config.yaml
n_layer: 12
n_experts: 16
experts_per_token: 3
moe_layers: [0, 1, 2, 3, 4, 5, 6, 7, 8, 9, 10, 11]
vocab_size: 8192
attn_scale: 0.125
extras: ["capped logits"]
init_std_qkv: 0.0358
init_std_o: 0.00731
init_std_up: 0.0358
beta1: 0.95
schedule: "wsd"
decay_shape: "pow"
batch_tokens: [131072, 262144, 524288]
train_tokens: 713900000
Below are experts of layer 7 (counted from 0) of a mixture-of-experts language model. Rows are named router (the router's row for the expert), down (a neuron's output weights, with its number) and show model dimensions 192-255. Each number is 500 + 50 x the weight over its row's rms, rounded and kept within 0 to 999. Numbers have three digits each.
Before each expert's rows: "comes before" lists some tokens at least twice as common just after its tokens as in all text. This comes from a sample of Wikipedia text that the model never trained on. Tokens count by the router's weight.

# expert 10
comes before: "0", "9", " |", "8", "5", "7"
router:551414442552498545505430520519569486402539450487466457534502529628459578371477478497554553392511562440468560448417537516499463543384466512417410587467464520518445477489539464484547466474466388
down0:502438527471539583439423491551577535478535484479542551503393549496469361497530399489503508547485408528490505558509437495499515504444484454556455506432444514478495528516443482496608481423462476
down1:532563504474540554506529550487536467460577558492465540492515422503451464540474536440495443487551567500513545504446492512545482475598515567496552485480548489498565455491485448589477412562408523
down2:558477572468463517500453499541505520459502515513514371461527562527443525551457379484529443515569483495502551461593533453398526412470506532476559494536535485474472464607532454495511534493475590
down3:546512496488473459534545527485621557482441492550615519527517464515543470514479457517473597647478574541462516572563410468609511477419457432570554557490486556474465512472537521545574518491399475
down4:534497575398537434449512477523521589498575538464514545441550474563476518523477372446497521494553543415502552481476493435499484548486487513559465524436505471479621441508562444422566565507485450
down5:507475471521585542552607609407498478513564566601557489456521564476614524502439448432449528512515513562497581522480515455423497488534520506528551579451477472605521443550472523444516478331552487
down6:542404525497449523516514494491507484496480546544509475432516523526518424439476518544524503509524529506595549532489552421553386442412499445431602520474444466487498527439542448556420500489454489
down7:566513435570547524520367514514462484419570476426536447483523483564518518464493436504536541578478379505493523485431428506546515516574556577507402582498508518526487536513471491524478510523415447
down8:584451454476487429451483523492479428520456500455502449505490470448503555461568577552449444602470488459473550436518488455506431511509559490483548483538473435435490521391481527553512472458491456
down9:563461436569460392541450410508521563514528447510513522445608553515581504511496464510446532456416488528520457514519565494588531502544474494540479492502529483515597479474512581440375495568601481
down10:463454484562508551447533498572476515470575550478467522477502493528482510535476515528366457479444536539420532600677408574453460510484529527500563447444545478384513490502549453554572561491482476
down11:620497460523459450570453472443591460492439497536456458531532517477480442580501479470480426477499548504490556520513543459525482499525531502476550511516375504536508531516554495584470525515493516
down12:497427454457629465596517494544574560514504535546566628543497466447549503497455523416555530464460549525508500554548512461459420494534468589529581450608461466528464419538491465545482548510411420
down13:504491456553502495443473464478435533519411478478582547491454475444476520570540498560513545566570455553515553521517508409533448517587517549624573421526558537496575555464411460489368566474470530
down14:554508455558491490467507519521491531524492542437467551460412446476440352555551472410452358383552532565569481417522448501449559444521570535452557481438540544504509540537451590503562476479523513
down15:531377558502503516517482490459603476404462543548509499486529513523523510456480536584420537485559535526443461457528462528597461516495491438512445570476532464638467479494558416553531482466453457
down16:537574527488518542487508628492409457439516519544395573472520496484569463516605531421497488627460470567426434497572499448520485436506543531487490480556457497520547483395498533482484508487494476
down17:530546550528491461486467550498530465479574491500473485463489440446476523494511457441531438544551459397447548448474465503471480407456494463553490664513505547427439545507570502423469413532494432
down18:510554553475565461453500468443557468463594513429541539500460462494512458534480453355456560564585484409456502624495523516427477511453528483488481575391478575530529449452522540531481500446511445
down19:459462522479491490542569520510469505557578465458459593531416484527460508453480626496510420516458431403527529435491512498464471491517482563516508431483586514441488485501495465444513526530471579
down20:540500476549496539514544509558522532291413588492519549513485462426484523415449567513418576572493401472520462549475478562529441500470460430453532502522539542531506510397511490509549464496598460
down21:509468499511570533556504504546431480625557515588571441401495517493492445536600521489534515577522447578575462507523510564534488569464479471450440452476483457481449590480482582568533620554453427
down22:506529556566504461421406460506487538528461531420554537498474500466556498503418536558541511484519455596554527537453464520524529402493523460505469472523487538549490499582455470573476493551435544
down23:527411509539422476477461467524465596491497531463492548434514510490454490575524564505566599510472518599607454507527463482414550461549416515543436441468490458433440616500504518470409508409456525
down24:458393468531481566505463565535449450438520543451482557539495629539535494479446490476549433506564428379417511491532523509427461491510413464541510463510469504483486430454483484504507406525452540
down25:498571602440452504514444529509587462564435500644547484521412422501564566506561448548540487512626475596536490483549517498484507464462611512540545434451498476514505488546510533451562459447480500
down26:548452595512668542533535523502435450505486422489558501360493497607495532497501511517489493583446615493524525533608535455504534526495513572451449505511521544495486494507426526560511462423513497
down27:533523537532499568546571456517469507605530552434446474528486460536468504525584510546600588607493568483454461503535520559509493500503465445375573494503490512437520347499452477534445509487569546
down28:498560528530445447515508463540415576588437485528487563536498535521589456548474463499494588486549415551529479419541481490498587504550428469552503487593515547433514464497387573474500533576373462
down29:562617431578529562472502493637500514588421552468522502444499538515524463457507576446533538449503551499402509492482514452521528456391530629466475544570479383512541513498514469422386468427474504
down30:541471563598488492498527506465477500516507522499602471536520460452525520486484496546518450521471532546508440571455473479513450418486461421463535553487543506548661503563505445514606548578443501
down31:442504433494553510492465584499375534425498477508471581497420509491463517578540452588451455562477574474539461510455508514515589461432434444513501466415488460385482479424422502413480528509421448
down32:543423464482499456492523431391481427496536402416471568456526518516531427504417450493541510530485483449466468513554521473500578424594505481427555444550473482565510447524448526517465408482525466
down33:508532448481495484552524437525545493503529541522459517578520514381448487478492464451542527560426521522566440531465519499564417494473496468502572540571454574551428496490461460549526413562564557
down34:438531574488489492541533485515487504436477610422501494485486444517491506414489477541469505514494466423447515520436428566539448579508538498383450465423431557459437411460487593583488428454456474
down35:470517509494577500593460495616447505482454535601503489447454451457535544521475573475475538526414505502454513477525589532458464571511507555507483451498522480457478522545384521595451441453486522
down36:537516647490361553519583522457459576497521550500462595408530501591474470469434564475578443486445422545420463589496467521538533478480506568516535512378484564580496525573483457449416539487485578
down37:516542519552462464538441483499474405503464495478419457533495422524540590600475516608585447507538493497554528509533476537463503487402467479562626550481505626542519468587424503538456473530394525
down38:502479487490445529490472496402582454512533623432517361444479471554468444479548514457574477585435468441461486587557424405537515509563502605557627476500523432544493545480403513557497470502476452
down39:499426428528556546444488498516589541505478489480580442451505535469444502410526456446417458480513514520453457522427540444545578597456527525416494516521488450548476452491551547577480440554562503
down40:457477490575456514491477356518476565579526406482540543514549550472445493412486518546518506553518541523427575507461434497466515455470397552507452460432484496490494450494443536521553495568523435
down41:467490546508504521485413565438551553433504578407538576490528515474491527413462524559494593475481624456480456530453475498457427527472480520392467563493517556533475483391549490474564471538571512
down42:473513542485427508456528482565520447514438468532466516456499433330482576510485461565438399473421427555557476502606502529499423553533562503479542471504439558517527539526423517516506474448441409
down43:389501438464476473497516481520525484491554511408480461492524513492588468480549573451573536504467453503486490504454475569547462606566506435547476555498502445653529567479503538512456396449477591
down44:537397614519434410516433553480503587437487521482457515471470452528398488466509523473444432414501560447602466477523548480429406532525457483485626487519486504541532555495500510495439444469442470
down45:561484598436473420516378455519431485500526518516477595520487528427459410392481437528483595480423423475543506451458474497515509520411555346483454453495510544577441506550508455516508568514562459
down46:513554524482472554580445455521478545430532408426517495620484540578412508452467482531518517378528462515503493433534486555496509415587433426489463570606449538540601481524584530523556513505524450
down47:465501495474459449553479580545520527505619549558442482531487490585470519506500541566421459546499481472561482448535523558484424420485507483518471549577480468453513445478502519550465517462466500
down48:454491508518616499480503490438478503444408553430516476546484464479467459491475360514436579466450483549473503516563448453449514491581467445428488452463435459636406551515447424582496469460540531
down49:469459577530511447516547465560489428443557493487410521553548422480594556519441490514533526447560528451488442442559596453526569476455485439493483540526492534485516409534434510508388470513529528
down50:462449550448542544594522472550489489444482402473441457444489524365503538451407526412474436525512428523568486474441517521531530378446479579434442528586596558526557491474559433462461522490561477
down51:551425530507550440603594492514537452546389492497493494518361578430477491567488469538425517470489460490466458493519613464407438502582479502445453488511446475403491588383490547488538488512511499
down52:475359549452474461526514435407510458532448482409555530547499500416562418518506453511482490453477581531437464412527517522507519530480532496501474628412589522552510482513477572505539443460521533
down53:495518615476515512433391480411512517470435430489528579470532470541430513481541450552491414523470458398452478447432541568490493477502485485465524500530532548640473450471572522472502466495523504
down54:538490490528418485390540498465532614511493545510494491503527480471518492582490449483411530534517518475564378536465578475524466526469522419457566571504565542582528583436451503536506472471495578
down55:497440470572448483476475538437438550542418499548468518502368481545484585536554519468492608503527482548515509451391462447454424512530434488527550583544589678532586530571551459586516572514528499
down56:463589497497476472485480548519507487564519412473453448506563449448487496380445575524431481445525412411492465573445485485578555503423542480412524470499522518585593446501527498583420541464544538
down57:562571516468470535540406418512450465399502476503492453500514499485566409516506431513449483551494534507413583533411560507470470536592495462484472347483457463483514534483460453506387590485592560
down58:453426519582481490520550484443478479470481501457515491574499504545615453543527544519486600499473581467553507430486524519575518479461530494408600646537594430492520468510466444551576563505451429
down59:501500486548453382468558531518610579432536518581469594536497516489519521588517577424523578518445487446488439584502525463404529418469599493406488473561556465499507459489455474476465416449505499
down60:501487487510436521519502464410526455523547435443441462520517466417556467517510545439497484535406468502513470474506438571543547468531493430475553574523556505475504531537507418468578604431430567
down61:433477473505447471587449502563443503550533515513509487406509503489449513508455516509530390500514542530546530477479512566488591444462472459518486509487520444552527424500456506590465474483584526
down62:467541578393473549450583410576537481677487477555532547503614476519491421503447525441482555484524568585495535489486497518543553429482506550514462447511472498534547414489541566447478494515518522
down63:432516524541554462415419524534557530495541499489501524428539422513417527531573516523496510519532526495523524487496510487501521535422452479564397514516530547530626537487494493419418567480644555
down64:484489520511453410507528490479431473502449386475553493537451560456456463556444460501449349443493491455396479455527475458464466447507552502514445479482485445453482533520565498464534496463517482
down65:521513530500503489450434440510484531582484414396537549552509598508527511497425506524480514457495495428550382565525486473439540550535481485589404457489572448454561477560500532519506513472508477

# expert 8
comes before: " ", "\n", " The", " In", " He", " It"
router:461575616537516481472426479517489483419422436459462494502416442554501505461652482564490560534432421479485431438500562455497486532507453512463511499472600562391526551498542472547497546426534432
down0:426585547446443502518428474540444560506444589560493371519518471443479393586421517566404488488445472575467505522489491492464490532516517461556536397505456457535502488438464495477415559518511495
down1:514428507459470373523567472485487497525544464551531447537451505566527456560416530279459425512512547584527545544492521506612434467510533558564538538478431576512479482475500539522401536434604439
down2:432547560515457538498521446426486487527502450537532602488460467489536533462485549608542454509522551483465551445442495452606526522470513485547560556458567499455578413441506476505575599509521447
down3:460432498560544538434498502393502524552433438499485477456446482525500471494395564581477410540446536398553566633493566495489525443497533520421496450454510436460582552494495486476502524459549591
down4:484486516582580509395464487494521551462489607517446467564488436392539521470524493446514583447493456548529430633561590545474462473444420480490555451509478522485420500530509611537462497434442462
down5:481554521453652444540506522462452443506413418429523499542563501495469490480565503494507471574484564512576517422513543519504566518520471523612520388557473422487482428606540489499501484473469464
down6:572545413521513453513489450525593456498540573509512562423497552560423508496643630516571579507486584550553477458489468511484534441493506607448454451479433461447548440444523425534541460613509442
down7:554409536500586538475559635524468530399440425525513442547487515516567501499476379528473452509638431441532491565461464524555544436560479443533547428576550480521530550498473527532507492413535540
down8:525410560534543582512557577514485526447512374530505453516488482450476471425430406505477512525594480486499510524487468420558543401488505462475583484505573458571565545566489539541536506387522496
down9:478545498516486506493429494475468482449444528443430565407506554484560496509496519534504625493465541486495482447502596535480467609515522516549378506501528529538472464455534467530475479515463502
down10:555498617448463472483489444496536473508509449547528433500560493488475454538466435576471617522499437542494480531478557553517497602429499507469509456581524523433485586538608492575477464478488528
down11:527453386448491511438469509549483458501480445502521539495465562489494536521398525494579526480513498588534530463590533524469512495557476515543483362448515555539479531521526451515527496559456505
down12:453456440469567513475540356521497547516571550482540501456540552483573452470525528423505466533552464483438510546493570560577481470422478429512551528560540484536531538507524501576454476504575475
down13:449660553555558521503448611515512529467547504487470501574484497437513490550483495468438515499513568524500479555452517474488508461480540510543497532444524537538547492459575453457490543579439453
down14:434509492494545510458459518512496503476408400608456476549599518569584518432479521491550471482480530498494509498516539481504521411427478515436509541551528481468550519434661528465630530464540469
down15:539497517574436490517488529460561452523546471460468525479453510510409478530506447464350508553541542482474563523424475554564412540503474547404475518419480536611482480487474516459468413437460502
down16:385529568524506401480564467562575456487488475559568446475531578542515509530431487430474479576573566561523523518458376431459468476483456470541535479568531509497517458501517462526419533473575562
down17:563429519546474496515486502526560553473504570613539485510506432509559531571532391536387547463568587459564400541468532499562406486522424492438480546490448552563528541485463483455506353548460552
down18:502561455555532555461495476488549534407521528459569494569434517422481473464410496545493517472506455551487492547519549484462453681522488442504502689546581509509509556556518545551529444482504517
down19:626576539545493542523497483454525546495626520526535482534570424504595560431493512486462466467494437470527628531409514474450594577476462521494566495464591541531492519453464535448463514542546458
down20:496468467475367460481561455507514506560489547457472594573515602460374471573523592516447557451470504496515490446494413450512472408492528463411494411410450469524420557503458484576504485485443504
down21:524493528549464502535482435570515469531465498605474482511502477530547418418438438528531451478470590595520545543593516516482550467496478467442542541517551572457495490490512508511507480408471498
down22:499529585426492332477450523486514446596442499522502593491540522514512474463419482494470436462529456526501548518531413571489596394477467483413541431509570538559506567499578520474486523461457489
down23:569564463442410521419512440536563433537472531468449467555534514445468476551493532425545493459585591425452421496544504442542525516517538618479448631500464486548556521489445564536456404455582572
down24:506461502446517509471571456456514477492608550542468475525535386436458518504455491456497487533501609540424542563536472473394608540415485476464470558499457471531564449528412508549493441565491568
down25:437629462505473610490490469472554454493513499486521533480434529491563577443489477561485543450600622532643575521505421504499597544469471501497566509564525498580527551445543485463480422478557510
down26:433514546481479470515572509507509487530514524457538541506485382483512412569490410451478490590535488486439528614528471643424535543577501461465514513570543504494460481499543568511515507543452564
down27:417449488501467513546503530462542499422477547507501346483538505549573541561424388509505538522578508589456547473463512530416536483500514510542461442611595450459440446420539493490416567582504417
down28:416452538464443494454516467551405557555471463499565454488466560481403636579465576591396577539454511530522461551455468462537465504498454478564497550526458482555511496469511463473502477434533450
down29:509500476531555447450563493461550516444507499503458525449438523476434452472524508502517550466443565543500396539530625541526506630463418525419603517432573429411585513592503549551499481440522485
down30:517642505601507469509558539468450509500531475549558418522481570510415501523534555475461487495515514493499532559477449442493488433493499487568455572462442498458387513475563488442444425525471503
down31:578465440541426434603529474421548472509497531435501581427545584602497562376643557504621513480545550503534451515491487530486478414422565596508438465480504485431484470519533514516552492585421436
down32:476465574536541551651476489568488579605563512455524583554602534533423561571496553556561542509486493430504505426449429514529479535543518474523553670397404468510519540562480473589574428574526487
down33:585516473485521558418535406514452596445442468486460480484486512451464454454590485623534507492479418536484485437498420609442480388528438539544413487451630539539499549543465554520490567512483476
down34:558508396508531549540479571500527549387486464501480603519416560557472500518492483510548522561473443520536503516457452403589446491489428474465524565508565471456564544456554467537471504439491460
down35:490489480505488545502561504330415421457526533471493487505548465454519512533593446535607440506536549507561475418482548549510515618534505440591422480556453503522504566514482488593480515434470436
down36:559453551450522442515450447426626530478454607535503468503520476522589411535529518521526509479411445572432547521474503505505515552391440582491504545475496571390372532438447516457469398530528521
down37:531511490580506640485537510536462498491503500445484586562481483550567496486546487502477514449456424529528481448472538523540552495414492537431431471599585427474471504555564432510570490559463533
down38:472493417478501488465545493500504390512505571513470542611499522451509506554481534537476547482513563491580491451464559511458579411610455564517491494485452530460422432450482539420558442448492533
down39:429511453484479529527488621471458479459540593562461568633453418540522360550491500500534515482488565544431371458478467587532516558550517486482560482513502513442525535537439545572611518456487498
down40:477523557539533447518481441532512482461557539541517507400489496556538481465510533505607414467501446549545574401591407456580553587543562494543479478519548528423497405430543425522536494609588449
down41:527498525566543492412457556570496495523535539551552510602470472471513530452483462508425501505542587536522526550488507625510524386487536542644482462588473484524537521408585454344505559522482515
down42:623508480550468584535508508502508568477554533471508527549505507489522562400610487455472599531505505564511423427486483499531426432462456581551431571533451551505414588558404494502462409520533498
down43:401479450605488608547499494462479462559481501498554482425567523393537554571515516458529476506513549573538458470488570537432459518588581485580559480470436462548501448486509520558509471574432508
down44:449495528542462415479452411459555404510417494554509500406464564489398470587511518511386524547526563512430366479494512476557487467516469543449564478494528511502458443438597483408541427446522517
down45:570520477546490490547538470553464382555406487481498540452463510497520443450511469468478442434423486502460602450417548523451547308483475428550457523527498499444573557434521448445463496407478561
down46:454558474532509447527488408485582605576510576536447512456532518475445492647465607444603465445588612501471397602473473485508529592477516444558401471453493511473515515552538472507511447486484470
down47:486571463502555499450554495467471519499562568489417437450573470549536566505576520519508540568466491480507474539502381542424563488542478567560543493596453477472529420490506466516454515510566523
down48:488542573447595471474509507562546520429476518530470553535475526521528427465491524466495409547481470485572453482521475429513399378542430495522466563472460462577399435404452466480597471592431521
down49:569383443447561605389554537498505536411507495517449506532554485518496500452448520649459435475477505513491419532453515569529539561496521550503527472481541562449537502520446427539587565473551480
down50:501493388418468424398524499555565472529460517517436495559495471483501479557428548515441539406469486519460495496533450525505603430512526442364381513475565538594465587561488581518518382484439489
down51:436479537441515607506464433461581508511480439497516550486509551433449525479545590591526574489425494573492424453485538501480444488481491488374450492455504508491493473471505467452623524583522384
down52:629537452459426585484523575599429501492488434596528487536546471515532543447545607463580456508501558559498400541502513456526520640385522580501509511501444522446512407421590477444474617527458514
down53:430506495577584474418417540462550486594564568541552506513470393518551515545450460546478555530473555480468409524429491482452472440491548603542478497453507510485523429507455492479481564436539611
down54:448393506561521559440487509543492527525500530555535490463484540553521348532463467460493390468416472538455511475471535509435455482447498557515494461550553547455480570512564542561499484474538572
down55:541514452630516504438522513410504524481486546483524573425527535529559635521513470445523507511573443455493451522516478390470461486443541487499441548493479516474472497424459553528438487509507583
down56:507603467474443534495515500523503452523463560568454473487500426496492402545562589528502525499542438451583429647536475522576567509442474497510568496465432493512526530505506512477479480515521435
down57:459427502443464572491500522445481525497487510606579526470503451545573432472484410506480433464554485551384492474507465508577360447437452504441488483435459503517452563444493573590562573558504474
down58:575511473528514566538544417506420452514539529539468431518469531471513477534499489519441554593449512511538509531473505527487506468477502516516494485450447508493491492458480405496464537471488524
down59:524494488534430450504543452548517525509533543438483567564449487472400474533538486560542432510465464514537369451588527492473621528546505438521500522512449477544519538461462478653529498495538403
down60:536480528488510500471519542411540453487539500559520539475519411450542451500463567466467514386515540506443496521563420577482508394573491511556565521456420507406449442415510534466555482593526468
down61:503422465473481522451521494457517500462527441469550547432457518499521512526436400538484509528480432548435518496486445506536453456570500422505425498524442497492470545518525513540476388515572566
down62:474635482486492489501533483472464539565452543531541594496481462483541501583507574517505538477536463442479485417514549411466465290617505505595474489423614485416493517492528425510442563461478536
down63:456499502519402532570533526430504523508534484561449506560485458577543556431509523419347491415485454536495493523523547510540518634450410533479577551625517497475528610544529533498534531504466566
down64:534479543470487416528523509472507470544481502501529511492440498432473486479459524443481495567511563540558583556591520496453614666480464555546522575516612482489466505572516474504550480507494533
down65:508521490395453503505495523475516505588566489462553471516504525449502463467551420557579531470569572495509460474555443561531481544480447435497389508482554474563532547510511459393510506585536481

# expert 4
comes before: " |", "1", "0", "2", "9", "3"
router:456546501523495493487510435428595524436532462471524536542449425575487504438551489567525419442458531430492427527520519483532470632541463502528423462523476428424519510474528408477496483473484445
down0:531527564485483465576522382560555560554512541546340515463430534561524445503449493441528509459569490541545469564432520500496569534463505475492526545526519390442487501463549426439511529504566520
down1:467556525574469585473444430549454509627583509454499545520530547577501540378528462465407611392606415538448476457506462469514616449434437510482420456453541445541521526494487433445503465536520523
down2:482432480536564495568540530494577534476480423536378615497489419536488532427509508448491489484459508555498489454411524527512475450478469457502473563503447522546613460560511435514481425501535542
down3:410460514605499525499489464529474501514509476470560596537460432472509510477487539476499616501426556533502563501547549415504532530490547529471355493551512490443376561563583482512465561544502476
down4:447492470468468554476508494470548589438534592500553444532565496592527553553478491462471553572444541570509528503447505565411545551499386471530496539600540532537551450559518496569535572531460497
down5:538512562455449539517523469497517550442437537491482533417466554484540455447507564543517500585507497541532481542566633441475549564463526563456512610498530497425477549480406409464521492447487548
down6:499517574537482522607491464470415505546423423504485490533530377494511512481533593523473474497527440570534617571393512490592499562588517509460522487513444519460511540590523503455435526528493552
down7:461486422572469569459608549510539494503539496488447453469465445457492560615535549476604578481463560469454465491518466496482489461523497462581581579475355493442411526493436475528581475421546516
down8:499608533431462518462487486510489554549371485520395413495535540416490537467564419432494590542412489506511441538544587543576547413493470530505450584462475513450555463421438442541424460495545560
down9:499501475481561475536437519510538564441483513559486552395553585439505506450425473544429551533500548530476432456434448468450536546452475479549525601441518474563508535509428435507509464416422501
down10:419517425536496549510481452542409484492523533508528583520602463456459541491449487550457481546427598534519615456456516500503425543422510472488430478579490502539512514473515438460461487533528496
down11:494499527485464536491485488512421468493513402581567561510491527538489480474545510491571530399500504499561539419544572583505515511609448532492530450500405437554510555611542531563570472508462449
down12:553492470481450491509499531492548450510520518444481486536532509538502498466430422550553548477469434429419479623453500466509469541453553590416551531511518516537534501479515489336409533554514579
down13:500443482503477463515507541518559499522480502490566433519495524600455472477478475449461455498590408520548451331439536483427482525491479580528475529448548540535456497495527491547537473451534476
down14:517484539496421540454660440512549462567398456543475547562423587523521417569570581524399570510469479447484489457474487508508504398418541477547462531580485503523554484406558462397521487552478532
down15:528496521523511537551477523498481593522525491502583480399388518498559534424498488579498475435467506512514433444442524525529505566513627456508509473529485472497504403499562494438482491536487583
down16:505472495492505582473490508499506496555462513541426567463468536498479472430553449478508486522501452587494418614475549504512472474577527509436483544476446526448485444487503485462496437509465465
down17:530524505486510493481437619488565549568518544512494432551507507563522516570512538576500537423460582578459524502410434536444583374572438589522503490487458534529512475460462425492556618521514632
down18:457541493404533491515443545529514519530466565521515434439607565476513515463477473496512457461502503551526521465559498412453477459422396500475494551554522468464391599504616574516596451540508528
down19:551478540460481503566521475412554527557391468562520494519462448463548495474543480491520546489442476425514424521511444546544484516511436529558500493524465496412509523505469538424509516550617418
down20:541494469547457530571517512501387568513459544446464548542471523485573441512549539371497521492482479523472534624486496476429590607535475534509512460444510509617469452502544510498521518563507410
down21:540462489447460466500521492365542471447397514488449461527474471503548449546496470500474607502500573522536489483467559512445508626532490482516570472526452601390570445570494496535472528594501593
down22:512468529493502561380574467543458436475412486501479426534459485527489461514479449546497533549428592439490445453438537509411384524468457578624567447503449470530518446469555508494543467577513523
down23:531519419577600391500531550499494535497475539472475445570490478512470587520530530544559548581395464468582461451478499544476510462499460449482520508496465540547506537508417456523502534484362486
down24:528480443473450499542434568511570411479463505581479423530589451427516528439521498542473452462524535476465470519501508506556576447436486472520528501499492553468401418391450475539545408431489433
down25:455505602534518543549483530520463533535441444493522580500490512498440506390480565440533581480475531591558495391467504568507462553491464525496492431455483423461501424411485508505478450560573424
down26:481543467406516528491491479455474518419506493575433524551420563535561562517533539578486479526461450483480497498339500452448597533546492525498509474607524472532516518552531398472518464541407397
down27:487540492540549420580386475537536520512539552554534591517463442431527505550490455434576457506475450635470500539483552445448482486537503518435556477563521500548520442531504433426451435381508622
down28:524488541514409598563457606476546452478562531491492438552481465428539513480552528483442586519494477465570563455536553574479559456431435450487443527462472483490439507472525566555458593615577472
down29:377523501484554562502597468470578468420582576488528503535597510470491401428490477488561516498538498458455535519597491457445555504442609483538616505493529537524486454425541452548480434543535455
down30:488525406506502547452538527511448496533464492538555481520479550410541528502487347490427505498427416548509521419491512516534435488549491430454427572545527483629481450454603542548509469519525514
down31:408457492507508532455542544477485415559479491542536434387398537569453463439420506467517545524500567435488480412492455507468517531516453485509463544551537534523499430461638531548447495422549467
down32:509438370493485465547441501469555497466495461503455518554552506468560536455490457510484532575540412439529591547595489550491564539484502407369512540572462516571508535374449429479533511508438514
down33:531465506480462502565500616367569586534534442515604519391521461582497535549501588526557536410526435517441469485529466547515451532475461467394484527516494487570450558528447515548493485469490396
down34:374500523451496526485510479500494504475411443501485580531508561489481510568486550601528527416471518478431542480481457423480498453518543520436380513397503538515510559393485547513540517471430393
down35:541461497450544434476538476495597538523523463567502438427501461507463495499458534578400557529432564437508560571454490474542499511467469425505481560490502484446502482576465505378548424533547506
down36:498539495530504522495539529463475446534467570499526475469531452450497582561510564510533635562390455547581617554432454514529378449467548450580534395526419509516553599577443673512491548534446471
down37:507454486588522451420424478560545551502467512508444467531520536495517541557412425508451545581492503566484468517432480562478482477479467596514470512528468575507500600508499502586715491542452568
down38:459512467514460440527550465468533532449484578476535438456462521570493432533484528488492579475540515520566543473558446528431518519447552459494452522524563408448620514432487524500502432555477486
down39:589488402593558498448556573561534484445497493486507572485482439463555496464431559480636581485491485462500429484415416521432557520522614466534578467585557473570455492448441396554399484472448375
down40:454434520484519518552523423442506533553484515444482546501488505493537410489513483468519442497478506500572491444494475570498458585432562482512393557546480475559486543426555533556516397448555530
down41:429514435517504543475474509577401486495482500469478508550463509572450527449501519540474500495352479419476543492464519454608480638485491429478523515535505386548544437463602460512568582506430499
down42:459561508474540510602587438550566540471566514536465489420597564556502540454468471487486472500363559428469541561439501514532536438524464483508499488399528382460510557577525458459516494496450574
down43:483553465472559503504479556523439527567487492470501479520502410526490464490424541510502474477424518529520497521498453559614488564526493487531588505479527479571586563454380578504504477486462445
down44:520529611513504485622452484460426525544576501488490507505555578544433507446523573528529526569403517552490502540511503442518607418526516441482542558557519410458478446547482510513495486476527521
down45:533495545502479526453489475477486531545505406461561443554614549475491535444544488555569422479461514534400500561516427586451534516498459524514457507559440456448476466387505516410473478513424525
down46:549378557450546548442521561425495461522541569466468452399659538450485517417500528516513529435444571406553522525532506477452509548527514510520570525502508510467638517469477445458480511491477417
down47:552500518588446495515451489468609530493508552528560501438451492449570524530490583511535466567592505442567494561481508466416415524472520489497515534517476486529562432558494475408506503560470497
down48:544429509495586434521596483512440547563505518468506533434515492480501505503464492502536482540607510494564512450473505526557496549548600520520522515520542579525434474479581544404459524537435553
down49:523486532467545444464568509499451517416473551408528618584587618431477533563558466492461497370497391549477499458486480451552517444557480484586535532433560580475469528599496471442458496540564465
down50:482478475474565474549419552518572501444407504516454498430485380493460468498461539524484504524527489545537419453449461461549480480493487572483426520525489488477452485444511457463502548598492570
down51:495631606528462549496407537543462471388430520528535482538451568469497476490511515499529515345572483489496500424466559431494455449553445569442520497538470452415536432509558480504594382443482527
down52:542536569498623478600496483477506463524515430602506497420429586448420518516606594504572565350456498547450428447544490499570620485531547571502450513476414512479466551496467442457397528516521498
down53:453365498535462420461540588518509498510571494524502516467521467573489560463602503469413553487562517533533525497518455539524508536507531439580573453526579486503482480444482516520538429538458528
down54:493463536542654515482492530542564513529459529517372490443583533553477577474485539506569572470580523478525449596414489573380498389564409540433521421515576454532478494439447474497553540529568472
down55:488421428551519599511560524494476475495549510474501500521496462577542417504522553559487415556487463546525557458420505548504461625435479435564460536583408421601464412517426546523522527482509545
down56:484477466354422524495496542499549497524535378472482559551569473445512592507445490388600544534448510457543559558462521504558458503525466504610479478496492495435580535517600511533551420502497480
down57:507460464512525434515551513415499414491469466568495485514484581435446514531549529439536532460526477517494485391561464463544438479550472548528473555490501556513569401494579527522462467521528415
down58:436510529525538547523489465504529527524544545489564488433550535438562492603499514504502481501580439564538524535438433576531479534432508572566435390557602505499439550502475403533588514478467545
down59:547505447537572541452502520404501549436614482523541527503585364472425472574541391495442413498586551463416461521494480558529481481585524513502514460470528507406555489552427512531544591402577550
down60:470527464396562440522474554391563493601524525511498454430519478503390473556460550462590431552519469523416530538600463426532548454467572499486498484558503513399555479457565485473471533563473456
down61:442429524428485549471570491487423519458527531510556498506461559481467499529505459471531494556443468484474442520578483554487449424465526457472388528537445484465370563424508572493523498498500518
down62:512483455574511499481462570473473481465503463432520460526525534475506488574507470466564537497478508514441563501406490518500557454483475464469600537447501414510497596354571471515460467494572507
down63:418473576537470478623576509473457464471534459465534475430508570514508548476508497445542426634446421426507532462479513505523457503602602575543458388519456548481393518445544513408471495483447476
down64:545536497458506552554515543500555529390493474555487484402466485566534534472421491514459469526487522451448507463441504546494517478562483547530522556494509484442511546416531451478434528448406561
down65:477529518597583561511487555551465451466536532546444499516534584475504498576517566440403526596506530486559494515504493518421507529517475454603396477547499434502414545511563522623533573495463559